python train.py --hidden_size=320 --n_experts=128 --experts_per_token=8 --balance_bias=false --lr_router=0.00057 --vocab_size=16384 --optimizer="ademamix" --train_tokens=242800000 --max_steps=3705 --dataset="wikipedia_en"
Below are experts of layer 2 (counted from 0) of a mixture-of-experts language model. Rows are named router (the router's row for the expert), down (a neuron's output weights, with its number) and show model dimensions 0-63. Each number is 200 + 20 x the weight over its row's rms, rounded and kept within 0 to 999.
After each expert's rows: "raises" lists some tokens whose logits its average output raises strongly, later layers aside. This comes from a sample of Wikipedia text that the model never trained on.

# expert 42
router,178,211,179,207,183,201,181,210,213,243,174,181,186,185,258,200,182,197,167,213,181,194,184,213,174,199,208,198,192,199,173,206,186,181,205,200,242,205,196,219,200,211,228,231,210,169,223,176,237,196,227,200,231,191,181,223,225,180,189,227,191,194,207,203
down0,202,220,202,181,181,195,204,201,204,206,221,171,205,185,157,191,204,156,216,206,191,218,198,216,205,138,220,198,197,231,192,191,197,241,190,190,200,192,183,208,189,216,220,243,177,208,210,193,217,236,204,190,204,184,161,196,213,184,228,179,190,218,170,188
down1,200,201,192,202,236,214,210,195,194,208,202,202,220,216,156,233,197,186,261,187,178,200,227,217,204,168,198,200,252,206,211,182,228,217,216,198,200,211,196,180,162,220,208,219,193,216,176,197,173,169,166,199,203,248,182,203,186,183,205,166,169,204,204,199
down2,211,168,222,214,213,231,195,199,199,190,195,226,213,232,219,196,165,235,228,216,209,192,201,206,200,210,161,206,244,211,188,221,206,198,149,198,203,209,186,203,201,141,217,194,179,215,223,190,176,189,177,212,193,199,203,198,222,191,202,215,210,183,206,207
down3,208,157,187,202,213,192,192,213,203,244,187,188,200,238,193,191,152,206,203,196,159,174,181,215,192,222,188,180,198,181,204,221,197,180,200,202,230,233,189,201,213,228,197,196,194,185,194,213,188,218,213,209,183,194,216,215,200,187,209,218,212,180,219,210
down4,187,203,190,181,189,184,216,202,193,202,200,184,164,184,171,210,190,210,207,181,189,229,187,194,206,189,203,211,200,213,200,150,231,211,223,201,195,175,191,175,200,184,179,223,202,191,194,196,184,220,217,179,198,211,174,193,186,187,173,223,193,212,224,197
down5,186,183,225,212,197,206,201,204,204,227,187,159,215,229,240,195,158,188,216,192,178,194,192,203,223,191,223,178,191,211,202,185,201,212,207,201,215,221,184,196,230,239,197,236,234,207,211,193,240,242,196,180,161,167,209,192,191,169,247,217,203,225,187,195
down6,232,217,214,129,193,176,206,198,220,218,197,150,188,195,199,181,203,190,204,217,197,221,210,196,219,180,209,205,160,200,182,233,191,200,205,197,198,163,216,164,199,238,181,204,220,201,197,181,194,194,180,196,214,212,183,197,210,171,220,174,179,225,214,232
raises: "== ", "==== ", "=== ", "==", "In ", "Clin"

# expert 108
router,219,200,194,173,203,207,190,229,204,198,217,218,227,198,203,193,173,173,217,189,163,241,172,209,200,197,187,215,214,239,195,196,170,221,202,196,189,172,217,184,195,215,213,184,211,205,207,207,204,212,192,179,209,173,201,203,239,200,216,203,217,195,166,226
down0,200,205,202,214,191,204,194,206,182,190,180,208,250,220,224,209,206,198,208,196,207,207,244,211,201,212,220,172,200,170,182,224,226,172,209,173,236,190,242,234,217,194,194,193,219,194,196,181,213,172,228,208,218,230,200,240,177,203,207,212,180,198,224,249
down1,211,196,176,185,198,198,201,178,211,217,202,197,200,198,183,213,209,181,184,198,197,143,170,203,194,157,201,210,189,206,193,192,190,214,212,252,181,190,188,176,189,206,172,197,237,198,195,206,167,196,212,179,234,203,193,186,210,209,166,205,194,182,214,175
down2,168,219,170,201,230,206,231,203,213,198,199,215,174,209,193,204,204,185,165,205,190,203,195,198,208,185,222,234,219,244,197,196,213,226,220,246,156,202,220,158,201,183,199,195,152,159,214,198,193,185,243,193,166,193,233,199,202,246,224,218,231,209,209,198
down3,172,200,204,208,192,173,189,188,203,237,210,217,202,170,183,227,188,213,189,190,211,227,192,201,211,235,209,207,189,221,227,202,205,186,214,217,242,184,192,187,171,215,201,222,227,231,185,209,215,221,179,197,174,193,228,151,186,203,187,206,200,222,217,180
down4,187,223,171,232,221,212,202,203,203,216,195,180,185,235,226,185,193,188,180,196,187,136,182,208,218,169,219,191,193,193,184,172,164,236,190,239,196,248,190,179,205,219,195,234,213,184,223,204,200,216,200,195,201,237,226,237,220,168,187,171,217,182,192,208
down5,247,225,198,195,215,225,254,203,198,199,210,204,195,227,204,156,176,200,152,194,237,192,172,191,201,195,207,204,210,210,197,226,202,202,226,181,198,225,214,174,204,206,213,217,199,156,213,197,208,178,210,194,174,206,193,220,212,204,227,244,218,171,180,214
down6,205,197,168,184,223,183,197,204,201,168,187,191,193,195,204,213,190,172,190,180,211,190,180,205,218,222,160,183,154,185,188,205,150,210,171,193,205,206,197,217,206,200,203,218,201,181,169,221,236,193,217,194,219,188,237,238,209,181,225,168,217,177,176,193
raises: "ership", "ering ", "ed "

# expert 53
router,162,224,195,158,182,197,196,206,168,228,182,209,187,199,179,215,216,200,209,199,184,214,168,184,185,199,238,215,184,212,182,202,212,202,201,225,204,207,194,197,182,166,194,218,200,182,221,193,216,201,194,166,200,191,171,251,208,198,183,169,189,174,189,206
down0,229,219,170,216,188,227,200,189,215,200,173,195,229,217,216,207,201,193,183,195,171,196,209,205,183,199,183,172,188,230,205,199,190,212,188,185,184,222,209,193,216,204,205,174,221,192,167,184,190,187,183,183,183,230,222,232,221,193,173,200,188,159,220,180
down1,210,179,238,167,220,233,209,201,176,176,189,212,192,229,199,196,237,211,179,205,206,217,224,179,216,156,185,222,208,207,182,197,185,179,239,195,209,186,231,198,205,192,202,178,213,182,229,190,221,198,177,196,244,196,200,211,196,248,209,161,206,188,201,190
down2,196,156,245,183,226,237,192,189,170,188,196,196,189,196,199,223,209,211,177,210,216,206,232,201,221,177,191,245,210,210,201,193,159,188,217,200,235,172,214,199,224,200,211,178,203,180,222,192,215,228,180,202,229,215,192,198,209,212,242,189,212,169,214,199
down3,226,202,194,202,201,218,232,183,202,186,171,193,236,182,250,228,187,175,189,195,195,165,199,195,198,183,182,242,187,222,210,213,184,188,213,196,189,228,182,195,201,201,189,160,232,188,183,177,199,201,189,216,177,212,217,204,209,216,198,221,207,137,220,180
down4,231,198,205,225,190,179,201,202,203,196,177,234,253,210,213,219,184,196,184,195,187,229,186,199,195,155,198,216,224,245,205,204,164,188,224,189,185,208,163,200,179,210,191,159,212,179,208,192,214,210,217,185,173,180,216,209,179,199,188,201,234,179,214,200
down5,167,176,196,201,251,205,212,221,194,226,210,198,196,199,208,212,220,190,201,225,208,196,199,202,219,223,192,191,193,181,232,200,183,206,232,198,173,207,204,204,203,165,155,245,248,197,181,212,192,229,203,159,216,184,190,183,175,207,191,187,180,221,214,179
down6,221,215,181,239,176,173,230,192,197,205,184,206,235,190,219,208,164,206,196,189,199,178,224,206,212,193,188,185,197,233,196,231,209,213,201,164,201,207,191,187,155,223,183,170,246,190,181,197,198,170,211,207,188,233,237,216,211,187,168,221,223,179,204,168
raises: "War ", "Lead", "Over"

# expert 57
router,204,210,199,172,171,202,181,185,200,193,193,182,184,189,176,196,251,218,227,232,200,203,218,179,177,227,208,202,187,178,195,193,230,222,183,239,211,219,190,200,178,193,183,250,181,180,223,186,193,181,207,223,246,166,189,241,203,210,197,185,239,178,197,208
down0,198,218,215,187,215,201,199,194,201,198,200,225,199,221,203,185,153,192,178,209,193,159,171,194,187,178,205,175,197,241,221,164,160,193,209,214,231,212,211,191,208,249,200,186,192,170,232,209,197,205,191,181,174,243,201,232,207,216,233,202,202,158,229,228
down1,220,186,179,226,197,213,193,212,190,159,180,183,189,223,192,185,198,234,200,184,217,234,196,206,209,229,200,203,211,182,215,194,196,186,221,222,194,200,219,205,224,189,167,179,200,170,185,225,210,184,214,225,220,206,188,205,237,174,226,188,219,191,194,209
down2,224,200,220,216,203,205,215,186,203,227,202,169,206,240,229,208,195,195,211,177,193,174,202,212,223,220,195,212,212,223,217,210,185,225,202,174,199,204,203,193,191,182,215,194,228,213,194,207,192,217,208,155,270,237,200,242,184,211,219,173,147,217,213,195
down3,178,222,183,189,199,181,194,198,209,215,183,186,195,155,186,183,273,218,200,208,191,197,197,200,194,200,204,204,196,182,208,236,213,176,191,198,230,191,211,241,176,227,209,198,170,202,230,191,179,165,235,215,229,206,193,196,197,199,175,195,202,164,186,202
down4,225,189,216,189,218,192,202,205,182,170,187,174,186,228,181,212,193,217,186,196,228,219,203,214,194,213,189,213,219,209,227,205,229,210,223,197,203,184,209,201,225,184,208,197,190,200,187,213,229,212,192,184,216,214,205,198,201,173,244,195,199,225,177,223
down5,199,179,186,202,185,186,183,206,217,208,193,184,187,203,192,215,215,230,198,150,228,202,200,198,213,188,242,208,206,213,214,194,237,186,200,217,176,182,211,217,189,157,160,227,220,219,188,222,191,199,201,227,208,182,215,193,197,202,206,186,216,214,181,200
down6,204,206,128,180,181,217,204,223,197,179,195,223,208,197,193,185,191,196,197,170,167,220,200,217,224,217,198,202,211,178,199,194,227,199,185,183,208,201,225,206,195,198,215,189,188,223,202,195,209,174,180,211,193,199,193,150,196,177,181,224,248,202,191,215
raises: "See ", "Industry", "Website"

# expert 99
router,165,237,197,224,173,193,198,180,176,221,195,192,190,214,196,229,180,257,195,216,186,206,178,159,199,211,211,181,132,211,239,245,198,170,238,188,219,205,225,197,213,220,222,207,232,175,159,233,235,185,222,199,181,181,207,181,197,219,201,233,151,233,181,209
down0,192,194,197,203,213,165,219,205,225,231,188,185,162,176,239,197,202,200,193,222,198,209,199,213,196,168,202,219,196,222,183,218,183,188,204,193,215,216,208,196,197,177,203,206,186,182,215,185,181,222,186,230,203,205,171,189,195,209,204,234,203,232,172,183
down1,219,197,210,226,194,246,186,185,205,184,193,183,225,245,205,194,224,203,217,190,218,216,211,222,184,235,186,214,212,204,226,189,185,192,170,165,206,245,186,167,206,192,170,191,207,200,206,198,190,193,214,208,205,211,205,213,210,194,205,147,208,187,185,185
down2,172,217,196,164,223,153,210,199,192,230,207,212,180,202,195,190,198,184,186,203,177,175,184,188,213,195,193,158,204,181,212,207,192,192,203,224,177,184,199,208,187,221,226,191,190,205,198,209,197,233,191,207,209,200,198,197,173,209,162,234,171,164,199,202
down3,227,197,214,226,190,238,196,184,205,183,193,170,215,267,206,181,214,195,213,187,219,214,197,222,184,233,199,222,207,197,218,195,182,195,177,167,218,235,189,177,211,195,167,186,202,210,199,201,185,177,212,206,216,221,211,213,209,197,208,152,211,189,199,176
down4,215,199,227,171,160,190,198,198,205,160,203,164,149,227,226,168,227,191,183,207,184,205,203,204,204,203,225,239,200,186,167,253,188,171,208,187,212,203,203,180,193,188,256,190,181,210,220,216,208,214,165,194,204,195,221,238,185,187,224,181,203,210,192,225
down5,206,203,194,210,220,216,194,198,195,172,206,193,257,200,174,221,192,177,198,187,182,204,180,190,206,231,168,185,225,194,200,171,199,197,160,190,190,203,184,180,181,197,219,181,172,221,236,188,154,180,171,216,216,214,161,211,211,197,190,182,219,188,187,224
down6,226,166,231,211,204,212,191,206,198,161,202,218,188,158,193,227,248,225,179,215,207,246,208,191,194,159,227,209,247,172,201,211,202,203,183,205,186,212,206,215,225,189,207,216,199,218,175,183,222,167,189,237,211,201,204,175,205,225,242,183,242,190,222,219
raises: "These ", "Their ", "This ", "Meanwhile", "Its ", "However"

# expert 71
router,202,207,180,209,216,167,207,199,179,199,214,236,213,216,193,205,199,210,194,188,199,184,219,217,184,202,216,243,233,215,174,182,212,190,173,187,193,149,222,185,189,212,202,185,186,215,223,202,220,193,200,150,203,237,203,197,181,196,181,176,220,175,186,247
down0,187,230,131,218,246,190,191,187,188,196,225,187,191,234,225,192,163,200,213,192,199,205,201,194,209,222,181,186,214,152,181,153,205,209,221,195,181,180,216,240,209,206,209,164,169,184,171,191,187,165,195,223,197,187,210,207,189,165,210,173,196,208,215,218
down1,160,213,137,217,230,206,190,203,204,176,196,172,194,219,221,228,194,205,235,179,210,200,172,199,194,192,242,207,159,187,223,185,211,178,178,213,173,190,185,224,197,180,211,203,178,180,198,189,158,166,208,193,213,190,168,187,213,168,214,199,222,195,177,218
down2,215,206,171,197,230,181,196,183,210,213,209,216,227,221,197,216,154,189,175,192,227,190,175,195,187,167,195,211,200,189,201,209,224,220,209,176,171,180,215,204,164,196,218,191,190,173,196,182,181,223,212,199,190,194,211,197,159,192,196,179,201,169,193,184
down3,193,166,226,200,202,188,178,202,206,226,176,204,190,171,186,222,232,206,190,244,193,204,206,206,183,189,221,200,168,214,227,175,185,208,150,219,197,214,188,194,224,188,192,237,243,233,193,198,220,223,203,207,191,187,212,166,170,239,194,217,169,213,201,203
down4,189,208,213,211,175,214,179,201,195,203,205,198,235,211,203,202,182,230,188,155,177,211,195,213,216,189,249,243,211,210,195,273,191,219,231,178,209,198,201,184,212,183,227,158,153,190,204,189,176,187,231,182,217,216,197,214,206,212,179,200,201,174,198,233
down5,215,218,165,209,208,182,184,208,207,182,185,184,206,211,214,194,175,193,206,206,219,161,221,189,189,187,174,198,188,191,177,181,223,187,232,209,157,206,196,223,209,223,208,213,190,170,181,184,146,197,222,208,210,192,196,235,185,195,196,200,200,198,210,208
down6,231,246,184,188,213,205,175,202,212,198,224,180,197,219,233,210,196,184,223,164,223,194,186,194,198,204,162,175,200,181,195,209,205,208,210,215,164,226,221,227,201,191,176,206,208,151,183,189,195,192,209,225,187,167,203,253,220,188,190,187,222,236,231,178
raises: "tive", "tiv", "zz", "ted", "tif", "bling "

# expert 76
router,197,195,197,183,203,238,226,203,205,200,173,215,152,180,203,162,219,212,166,174,243,150,179,226,168,201,216,196,213,217,145,207,171,223,224,209,190,205,173,209,168,199,157,245,192,200,207,183,207,245,214,178,218,204,190,230,179,203,180,212,228,212,184,171
down0,176,189,189,215,197,189,195,194,203,232,196,210,209,208,235,185,198,203,167,193,215,200,182,200,187,212,195,228,221,231,193,196,224,217,171,227,209,195,221,186,239,164,204,199,163,158,188,202,210,191,190,236,193,223,227,181,197,234,166,223,227,170,211,208
down1,167,197,181,228,225,203,175,200,200,184,209,200,154,233,210,221,194,207,178,235,210,226,228,196,194,199,196,191,214,232,191,193,202,203,169,205,205,217,216,197,220,216,229,192,171,187,228,211,229,171,217,197,204,221,190,226,185,174,196,165,195,170,225,199
down2,207,214,219,150,206,179,170,213,197,195,202,216,251,180,170,229,201,214,212,170,170,193,190,217,194,206,187,225,218,201,206,257,205,213,203,194,191,181,240,260,218,203,199,181,201,192,182,179,197,170,199,231,221,217,246,236,190,194,192,160,181,190,197,217
down3,264,217,197,196,207,215,203,200,196,186,198,197,228,204,176,203,187,164,239,211,218,194,204,191,193,210,229,177,176,180,249,202,195,190,229,221,230,164,217,209,184,239,246,199,221,241,234,235,168,202,183,178,205,210,204,175,201,188,234,204,172,168,182,154
down4,204,226,216,196,227,184,187,207,212,228,218,206,232,223,192,212,196,228,178,172,164,187,182,212,233,220,198,210,207,208,222,199,144,177,197,197,203,188,213,173,210,185,158,168,235,203,216,175,199,232,240,231,183,181,224,193,176,210,207,221,206,202,223,192
down5,215,203,203,209,211,209,198,207,189,189,206,218,224,206,208,193,203,210,196,229,224,202,239,172,171,185,193,213,230,215,179,233,188,202,178,190,217,158,210,184,185,239,165,226,181,223,206,208,208,193,207,207,225,213,199,195,199,165,190,193,227,194,209,185
down6,182,227,213,191,185,208,202,208,202,192,204,222,207,196,210,220,190,189,203,203,186,246,247,199,214,198,188,191,179,192,183,247,212,226,202,153,210,201,224,229,232,204,249,206,208,191,197,206,162,193,191,210,202,199,193,219,221,223,172,207,196,205,187,180
raises: "in ", "with ", "up ", "by ", "him ", "of "

# expert 39
router,161,194,206,186,191,216,207,216,163,184,185,207,205,186,195,198,185,181,190,201,217,197,191,248,203,218,190,191,196,215,198,216,211,181,195,213,211,206,202,187,171,175,193,169,193,160,234,184,210,203,216,203,222,192,197,190,231,220,169,176,181,198,181,177
down0,196,205,170,177,214,202,207,203,171,171,184,223,198,167,235,195,176,210,181,196,217,211,203,206,202,204,201,211,194,242,204,214,215,218,215,213,174,204,199,233,195,166,208,231,194,221,271,199,180,195,165,209,192,154,194,192,223,225,169,227,202,199,249,215
down1,186,219,224,191,214,234,217,199,197,214,207,220,175,256,211,215,217,174,195,183,179,269,198,193,227,193,157,207,184,204,243,212,171,196,193,182,208,188,199,214,223,229,212,213,206,200,176,185,186,187,191,198,198,202,208,216,183,192,201,177,200,211,175,196
down2,233,207,204,192,192,171,201,195,211,154,190,218,216,196,201,202,199,202,182,201,192,220,205,177,228,166,205,220,193,219,226,200,201,196,170,184,207,177,204,165,222,212,209,211,220,213,227,227,195,190,183,180,214,205,183,172,190,198,214,183,187,198,196,210
down3,237,202,215,205,206,221,210,195,196,226,204,226,182,231,181,188,212,208,188,179,181,211,193,203,199,215,171,221,186,189,235,224,205,202,174,195,217,219,190,231,205,222,183,203,195,256,167,211,163,203,212,215,187,198,173,215,224,224,211,174,202,219,206,183
down4,205,183,208,180,220,217,185,211,196,193,216,179,184,225,200,216,198,221,189,205,183,263,232,198,216,177,171,205,205,186,198,258,174,239,221,193,224,192,207,224,212,205,220,223,188,198,236,193,216,193,231,211,171,157,216,252,192,208,172,196,220,221,198,223
down5,200,230,214,173,212,239,222,205,206,194,201,195,167,226,199,215,204,206,190,208,192,228,221,191,202,165,168,234,201,206,191,226,190,191,201,174,181,217,224,206,214,205,205,213,171,232,183,194,192,202,181,206,198,212,221,216,222,180,203,216,253,202,192,199
down6,227,208,205,215,201,216,221,211,196,216,220,184,198,202,214,198,211,181,188,187,164,256,187,194,236,196,150,204,198,197,183,212,181,233,202,166,200,202,195,236,218,227,195,217,199,219,190,196,234,235,202,207,189,165,209,208,216,205,195,151,239,232,194,205
raises: "illed ", "uck ", "opping ", "ump", "ills", "ew "

# expert 10
router,177,206,221,235,165,178,246,213,168,203,221,183,201,224,189,188,197,182,194,175,202,205,176,234,190,208,198,237,226,194,244,227,201,209,191,205,212,174,232,217,166,187,222,190,194,172,191,193,209,216,183,211,203,189,197,206,226,179,176,184,192,198,174,179
down0,249,190,218,177,201,215,197,204,194,194,206,194,212,199,199,174,203,165,200,229,186,225,212,204,228,218,201,184,187,186,211,197,188,217,225,151,199,198,194,209,213,174,170,190,169,179,194,192,222,227,177,218,188,217,210,234,212,173,191,203,220,177,178,233
down1,225,210,261,191,193,203,223,183,214,203,200,216,203,202,177,209,228,187,210,201,185,192,201,210,207,196,201,216,214,212,214,190,204,199,196,198,180,201,199,208,207,212,183,214,221,199,210,189,191,198,229,220,201,179,200,205,216,200,179,220,200,221,234,245
down2,252,234,205,167,202,203,179,211,196,213,193,205,211,214,192,184,209,210,195,196,180,198,212,226,212,229,198,188,176,193,212,229,229,216,194,203,173,222,207,232,181,214,214,200,211,208,181,218,217,230,214,209,205,195,228,215,207,202,166,174,215,220,227,193
down3,193,195,202,203,188,193,188,212,212,217,196,198,198,223,146,197,193,186,209,188,208,200,204,223,206,212,190,200,226,184,201,160,210,206,220,199,182,210,171,216,194,174,184,222,168,198,227,190,215,184,236,204,231,189,208,232,200,209,203,211,230,198,216,209
down4,211,204,211,157,210,171,213,222,189,190,174,223,234,199,197,187,197,226,227,196,196,153,212,191,203,203,216,174,204,181,192,219,215,192,187,184,209,182,191,200,204,206,188,217,222,209,209,192,165,184,205,228,230,231,185,176,204,219,230,182,218,266,221,209
down5,190,201,195,162,181,213,169,205,202,177,214,188,228,253,191,197,200,203,225,200,195,211,177,205,192,212,198,220,201,198,184,212,158,200,221,200,216,200,190,233,207,194,182,174,184,192,182,189,201,189,164,215,219,229,225,192,204,233,207,243,184,214,218,195
down6,204,230,180,191,194,220,185,202,186,215,206,184,220,200,186,202,203,180,242,192,178,211,236,207,196,182,187,177,206,183,168,203,208,178,220,175,183,215,204,217,216,210,218,165,202,206,164,218,189,177,218,192,170,211,177,205,207,232,211,195,178,218,207,210
raises: "zz", "ops", "ops ", "IP ", "aling ", "ire"

# expert 83
router,192,187,186,167,194,202,203,173,212,236,193,204,202,225,207,193,229,187,189,148,198,206,197,214,196,208,218,177,196,188,202,201,227,201,204,206,201,167,231,168,224,185,204,212,225,190,206,224,167,187,219,189,178,215,202,196,203,172,193,211,229,209,187,194
down0,227,170,191,200,203,225,177,209,198,167,202,221,188,201,237,189,171,212,195,227,205,205,222,202,209,165,213,228,231,205,208,187,182,212,220,185,200,229,182,200,196,191,200,186,200,178,178,201,226,210,197,181,215,177,233,189,208,222,235,184,183,207,218,183
down1,196,238,212,229,223,196,213,196,187,211,189,171,217,264,185,190,209,211,225,191,199,229,197,198,195,189,196,193,213,205,201,241,190,165,252,221,218,210,192,171,187,230,256,194,221,185,225,210,206,243,212,197,215,203,203,168,196,211,213,189,203,187,163,202
down2,210,203,204,181,188,203,189,197,197,175,194,226,177,171,202,206,172,230,202,238,227,198,256,206,201,182,195,239,188,210,206,192,212,217,196,210,197,166,218,224,151,193,172,177,205,213,161,194,202,215,195,211,187,192,235,199,195,169,177,168,173,202,181,198
down3,192,233,209,172,195,186,195,195,192,200,201,182,167,189,189,218,218,177,207,186,209,214,216,170,193,193,209,211,165,195,183,200,196,186,223,210,205,173,187,174,223,189,197,208,178,204,204,210,129,212,192,200,186,203,202,250,184,189,150,166,178,233,178,189
down4,215,161,236,193,210,219,215,204,201,199,205,217,235,235,187,184,178,181,203,200,198,190,219,209,201,210,207,224,248,178,202,236,205,225,202,202,197,182,180,204,156,204,217,165,192,199,227,202,173,167,192,223,231,204,176,241,195,142,208,151,210,215,191,198
down5,183,164,197,229,227,204,212,218,198,216,215,219,229,179,165,179,188,187,224,222,203,164,217,216,198,184,211,229,250,172,205,164,228,214,189,192,172,199,182,224,171,162,222,165,189,209,191,194,198,155,203,234,220,231,192,213,206,180,226,167,190,204,194,193
down6,168,182,192,222,213,220,218,209,214,218,206,200,190,170,190,207,220,202,201,183,200,155,191,189,197,188,189,218,228,201,190,186,214,194,194,171,201,197,190,186,174,206,175,220,183,198,186,197,174,202,257,216,193,232,219,254,204,205,204,223,207,241,169,195
raises: "According ", "Scientific ", "Each ", "However", "It ", "Additionally"

# expert 89
router,218,200,189,201,222,220,205,202,179,214,176,204,195,185,204,204,233,216,198,172,184,162,195,187,224,174,192,245,187,179,188,177,222,183,189,190,173,176,177,145,161,178,205,225,181,196,197,229,246,238,185,210,207,205,163,198,174,166,171,194,211,175,195,155
down0,157,214,206,205,218,190,242,191,195,208,191,217,179,197,209,192,153,166,216,272,209,232,217,191,198,205,177,197,227,189,201,183,192,203,175,204,195,192,191,167,215,194,187,222,203,216,197,183,193,202,212,203,205,220,211,201,187,187,221,176,194,217,213,185
down1,208,186,204,213,188,206,202,205,189,232,196,212,199,167,208,231,227,194,226,217,221,216,208,191,201,195,196,225,203,200,200,211,210,212,191,161,172,204,240,187,224,176,198,197,193,201,200,208,212,189,196,220,216,193,179,223,189,200,229,182,181,188,191,203
down2,195,203,177,228,185,195,211,205,213,201,215,233,244,197,202,195,163,207,254,207,160,192,178,194,196,196,226,174,238,182,202,197,190,224,184,222,206,212,231,218,188,237,184,238,226,194,207,205,184,207,182,201,224,197,199,171,178,209,202,195,214,206,195,211
down3,191,214,224,200,176,200,208,201,211,198,222,210,240,179,194,155,163,197,218,243,187,217,191,193,213,176,218,192,209,205,186,213,179,207,185,223,206,174,191,182,211,210,219,232,176,201,208,213,165,192,207,195,214,201,200,188,184,194,221,179,190,214,214,205
down4,223,223,200,192,196,206,216,204,226,228,200,197,219,200,188,206,223,229,189,228,177,190,218,201,188,194,225,210,210,228,181,196,187,201,214,209,220,207,168,227,190,173,207,215,211,205,186,206,152,211,217,202,200,180,201,186,186,200,169,267,198,200,186,219
down5,229,179,162,213,151,171,195,193,209,194,204,236,231,164,244,215,221,210,203,210,183,200,241,184,186,199,206,209,214,227,201,225,212,210,230,169,214,208,277,200,209,186,195,212,194,186,187,214,180,202,178,191,200,222,190,202,214,216,191,202,194,190,196,210
down6,194,226,181,208,156,194,189,187,237,175,214,228,251,193,163,188,184,208,210,186,195,176,215,212,202,142,245,181,193,199,214,193,186,184,221,208,227,180,191,215,196,197,204,234,235,216,200,206,183,205,180,186,200,192,205,236,193,222,188,192,199,214,176,176
raises: "the ", "a ", "an ", "others", "in ", "another "

# expert 11
router,195,222,175,185,207,178,195,205,211,190,250,231,189,199,194,215,177,191,196,197,200,236,186,202,182,246,206,222,209,193,184,205,209,221,199,202,186,192,209,192,188,189,187,171,173,190,174,242,187,212,215,231,220,213,226,224,190,153,169,187,223,216,175,217
down0,191,203,205,198,214,178,199,194,200,216,217,201,191,190,197,205,217,216,190,189,239,206,203,229,224,201,208,255,183,214,229,167,194,188,210,147,233,219,219,214,178,208,241,213,206,220,184,165,171,191,223,217,218,198,207,205,232,188,160,173,179,191,200,215
down1,189,203,184,208,223,202,209,196,211,207,189,231,206,189,238,202,227,206,191,237,212,212,164,208,214,198,202,196,180,180,201,202,178,158,201,218,208,193,215,210,172,215,194,225,199,204,180,215,201,195,178,179,198,177,179,180,234,213,213,137,190,256,205,186
down2,215,246,191,191,207,243,197,217,185,169,181,187,203,207,206,188,236,223,159,199,169,220,184,205,188,208,201,228,223,218,200,194,190,192,201,172,180,172,177,212,191,236,191,231,219,196,172,184,223,188,176,166,204,194,165,201,200,170,210,192,208,196,215,190
down3,180,209,184,191,197,181,221,198,212,183,201,201,211,226,221,180,196,184,139,211,214,222,160,230,202,220,166,217,208,197,223,204,162,176,211,223,212,206,198,168,214,210,220,202,201,199,197,251,204,202,205,209,219,212,189,208,229,208,212,187,213,204,180,234
down4,190,200,178,230,196,195,191,189,208,263,179,177,180,193,208,194,188,215,170,224,217,201,213,193,199,179,188,190,190,173,233,179,221,181,185,217,218,174,237,194,181,192,201,136,205,187,204,182,155,233,224,203,220,205,205,183,202,208,198,175,203,185,202,186
down5,178,228,212,207,230,228,221,192,206,229,197,207,173,239,187,195,167,199,217,167,184,198,184,202,202,183,181,199,200,234,191,218,243,209,220,191,189,185,185,209,160,204,206,190,205,206,166,179,214,187,240,216,225,212,195,174,198,206,208,161,199,233,186,180
down6,164,195,179,233,220,216,223,200,214,223,209,178,236,194,202,193,187,197,189,189,206,196,213,219,204,178,201,173,192,210,182,192,199,166,221,234,228,187,205,188,184,190,178,167,235,233,177,224,205,192,215,195,209,216,196,212,210,207,182,186,211,181,209,206
raises: "tu", "met ", "cles"

# expert 84
router,199,178,217,182,154,180,216,185,199,195,263,245,183,191,212,187,187,215,196,175,188,201,188,212,163,202,219,189,201,193,237,204,206,184,199,208,156,222,199,205,211,193,203,181,184,155,191,243,202,184,189,203,213,200,205,213,189,196,178,213,219,183,219,211
down0,180,188,187,252,205,195,192,173,192,251,206,207,208,195,178,185,204,215,226,193,173,204,193,195,198,204,213,184,207,210,170,199,197,217,195,239,188,191,214,213,161,208,190,207,203,219,206,203,185,194,202,208,203,175,219,209,208,230,230,193,192,179,192,205
down1,182,210,251,227,190,183,219,203,207,200,197,197,186,187,183,175,194,211,176,219,234,166,214,168,213,165,218,206,209,232,183,197,170,185,250,204,211,216,215,167,201,190,217,200,209,220,197,195,225,223,253,182,188,219,181,202,196,210,210,197,201,200,214,161
down2,213,208,166,202,215,215,204,213,214,210,197,187,166,195,213,189,192,213,153,178,206,186,169,198,221,200,188,175,177,219,220,212,215,219,190,150,216,224,158,178,225,224,174,222,211,235,175,192,203,211,204,189,234,209,167,199,217,163,210,184,206,184,201,198
down3,210,203,197,224,196,201,186,175,179,238,202,221,218,165,175,180,171,223,201,191,166,242,203,217,168,240,235,201,198,212,165,227,205,215,219,212,199,187,216,224,186,207,213,183,194,215,229,196,182,173,208,232,210,160,213,214,203,203,194,186,195,183,201,232
down4,198,203,201,223,180,196,212,188,187,207,205,186,221,203,190,201,184,238,201,176,191,224,204,188,200,211,177,193,152,191,185,218,189,206,198,204,198,193,224,193,164,192,176,154,212,190,184,218,240,211,161,198,194,172,229,181,183,202,214,182,191,184,226,193
down5,205,210,225,188,200,231,189,204,183,220,206,190,212,157,185,199,210,200,203,198,205,208,208,211,198,225,180,209,195,200,223,226,179,172,195,194,233,188,155,178,191,184,210,189,225,218,188,203,199,195,198,234,213,219,191,200,194,191,221,185,207,177,207,218
down6,260,182,223,184,199,209,176,180,210,224,215,208,153,178,206,203,207,172,212,207,191,196,220,202,204,206,205,231,226,234,202,167,178,210,207,206,190,165,170,190,195,234,224,239,151,178,186,232,180,229,205,149,207,207,231,184,196,212,192,194,221,196,194,187
raises: "H", "k", "ar", "cul", "M"